python train.py --d_shared_expert=64 --moe_layers=[1, 2, 3, 4, 5, 6, 7] --router_score="sigmoid" --normalize_top_k=true --routed_scale=2.83 --balance_bias=false --n_kv_head=2 --vocab_size=8192 --qk_norm=false --batch_tokens=131072 --doc_mask=true --train_tokens=705800000 --dataset="wikipedia_en"
Below are experts of layer 5 (counted from 0) of a mixture-of-experts language model. Rows are named router (the router's row for the expert), gate (a neuron's input weights, with its number), up (a neuron's input weights, with its number) and show model dimensions 192-255. Each number is 500 + 40 x the weight over its row's rms, rounded and kept within 0 to 999. Numbers have three digits each.
After each expert's rows: "comes after" lists some tokens at least twice as common just before its tokens as in all text. This comes from a sample of Wikipedia text that the model never trained on. Tokens count by the router's weight.

# expert 102
router:500494523538552489578520473484483494508509535522472493494484490503551499550435491463482453489478506533520525472516533429536442524424531570544510550485496538535466502500450521459540515539549536
gate0:516546514501535496462462483498492565437493474554517426467474410536541456483462476518558477499514505505478593558543545488435456505547583527497575548521457461511471534578486513504498507534508497
up0:508456499406477511515510486476460534499495537539431522538501532474533514513531520509547516483433509471502428492525505449532516455537426532551555467404478588489473442466510458555493560562515521
comes after: "=", " |", ".", "^", ")", "\""

# expert 11
router:452471529466537568558440424514555498467478485587500498571572509435505571519441498525472492479519521540511482472422467523519456526473562485601486487496504539469533540523468458542527494546475459
gate0:463627499449476407487520515508512542489520529505505575483470445464525440577477529511460515520494436427529472476436525479486478421477512466503615508509556516462463487522546518497512448479493448
up0:444496596531465476535483543566520479521468476557538515526465556494513543477513501470465477400577513457481477516473579558518503502518537490477490459459508485456416444491479533449502424533467577
comes after: "  ", ")", " 0", "%", " —", "1"

# expert 81
router:435500492431581548502493509555479470472536508533497504468491479513510605538428531526519501455537535484567530366418505500547472512478553495581520480507507529530634487511484495471506503503520539
gate0:484427498497508476471511489501516506504550438532486562416543524521482479498510448485546538530456500446475551537523494429528505605527532503464539498482512429530451514414479480506507561478588547
up0:520489481504555496493465472520416558444490454515468562513556466555522495488522505549418489474490499485565460477552494478460535544539498531529576527469503474513482490547396491539535459507466539
comes after: "\n", "  ", ")", " 0", "%", "1"

# expert 14
router:485502524434546548514451462521441565457532463492543474535520482572563577527473491474482491500529466453511507534419469517510494435495574475547484518549488472559465500510456458507511458598552517
gate0:524528469438476551498513548474528559452545512523472577508538504568524546475475484642525486477458438542443497509494462500526502433435449600430452431584516492489498529497461478473566524509475483
up0:454493526525420515502517518411537558515526490563555561512486484450502573520559497537584508484544565544518466531496501488454516494512442456463529509492473562491556485510461514450444438426436523
comes after: " the", " a", " and", " of", "al", "ti"

# expert 124
router:482477462483567563513449500485523500485518502561445514532543522510548507601495498446420466476498430518543487420441466579522479498528530448504547531472443469511539486539460500535549514576534540
gate0:492467501580474431462454538508442517496518506566513496482455499509454424524466442557474556504504509492458548481457462484537440549555525470555498440500480436492460513503453454511495457543580590
up0:451478500540541603460507586515515493530459559520471530531508486493540498447475493460488441496465492528469543490495512488541607456464483537533429464506538448446528520568406479458494472498439494
comes after: "-", ",", " of", ":", " in", "a"

# expert 68
router:497491497413582499534444447583433547431599496504495453565542467514494553461504478555525461521505465533539534498443522465482465519534590510537496492559473543583493542507529507448506556547534434
gate0:435413496500473522451444420473467484459503458496543474565469533480504489485432565470531505534501510508482539465457510433557457500551455484478504504517626527519442535501466458471488476535450604
up0:495391443456456472491497445575512530526525512508578497484537468482395441495485453474471487510476464420563427538449433531581547519464465524515549517457482557557499496474468532534470516512518499
comes after: " the", " The", " his", "The", " a", " its"

# expert 112
router:516485528439486551517578501542497476431506442490454485560417429549482438554486443523529496522485502486510424529426446545511512485505546416544528526449451462518504507453524440473512500472514514
gate0:535493532495447453489546553638479396468489458468486524519508481590457501456467476511553580518543443481480526512470510522486575532553527534507495535495449508536535466488467458523470537477531452
up0:497474524518525542469462476520558528503504520498617523474530483455569552510491519501540571507433479444467469500492510505495467498516555503542520559527574498512533518496461523512516548508528502
comes after: "\n", " the", " The", ":", " \"", "The"

# expert 61
router:463505485472566524518472452522481522444511483471563527464451519521463469499434577467502532530430493499514516513487516523536485536532570425591485533477470506550508453566517503488488504557502472
gate0:510421502511543507499534500536472470530523498526494491453446493476469547463537427488491551580489560404482567510447486527437499411482475523447519512507495393590535576507478442453549496523490488
up0:513529487526500537477541470500479517544592483512509469572562480491524520471488495594466465568488496517512497470523494499460499466563466517489482452471516470531500510475470448543492415414527512
comes after: " |", ".", " 1", " 2", ":", " 3"

# expert 36
router:518495481424545586566481522500503536441498496606511504537490437484495491519534470443467472512469472483527486432424453596558478539494544454510560532479485498510539466502467513527539547532537551
gate0:439464556482612515590416454542544519533492539562493490558475509559573514434492534461515509530436524507514461472506408514520543506560516458484495501450515462542510543478516545549436546512472515
up0:413514430529517445487506502444521568609471556495546471496525513529405500513489471508576493469466567480413532445462520469510519513475412470546486486541534486515532555439437491546479553483528530
comes after: " |", ",", "-", ":", " of", "|"

# expert 101
router:553509508500548574564468508483444573495507512501499496576434466483544509559471468506531490498483424510478527460447533521568459462515527456514444533494529543456471513520516444522523493514433531
gate0:497577469476511538446449537473476572471529447493515482511529458489558489491510417571446525487457480499555418493492486462505532484471553524509521515497543571498468554502445488396477556487501461
up0:535423477476498453507496549506531516529475541502448566479462526504513479561477496510563525437477487514526528497490502548584468463473540502473466445530642600502493485502452523481514415485475543
comes after: " |", "|", ";", ",", ":", " ("

# expert 62
router:446462456414519533570462523526517540485499517518508483553494487502472498520477537478457534498522510520460507456434540573437453551529448426537547542583458542583517483566500523478536519589563511
gate0:573488465532544500499618539504489533498526479518487556518555544509460464556524538463468531474500477464462532484572455507504501550473542504436524534505489511570500548525470568453515521514566533
up0:486470495502492487490413519505561564532469542463464431550554407503558402532539426444475496509522527533474515488493538532483531484476564547480504473512470473562482457587508474450533511510560489
comes after: " of", " \"", " the", ":", " (", " by"

# expert 85
router:495530520446562533502485468511482515483519463491505493474512465518501580462499525557494479523580419445486626492471521478456485483513560511491583507536437530551499473524474461523498519531576461
gate0:470561477554554501540487514484498516533429544466528545559468496545486430488457474541447527528554544523610512497460430539487477545486507493496581547527513557530543435443468549544444461480511446
up0:462463467559513486495451532460454529488536479497465486517535515531469463462493503526557484484546460468568479512506529476513514524563535488443470511528508539485489494536463513483577505484527431
comes after: " the", " a", " The", " t", " g", "The"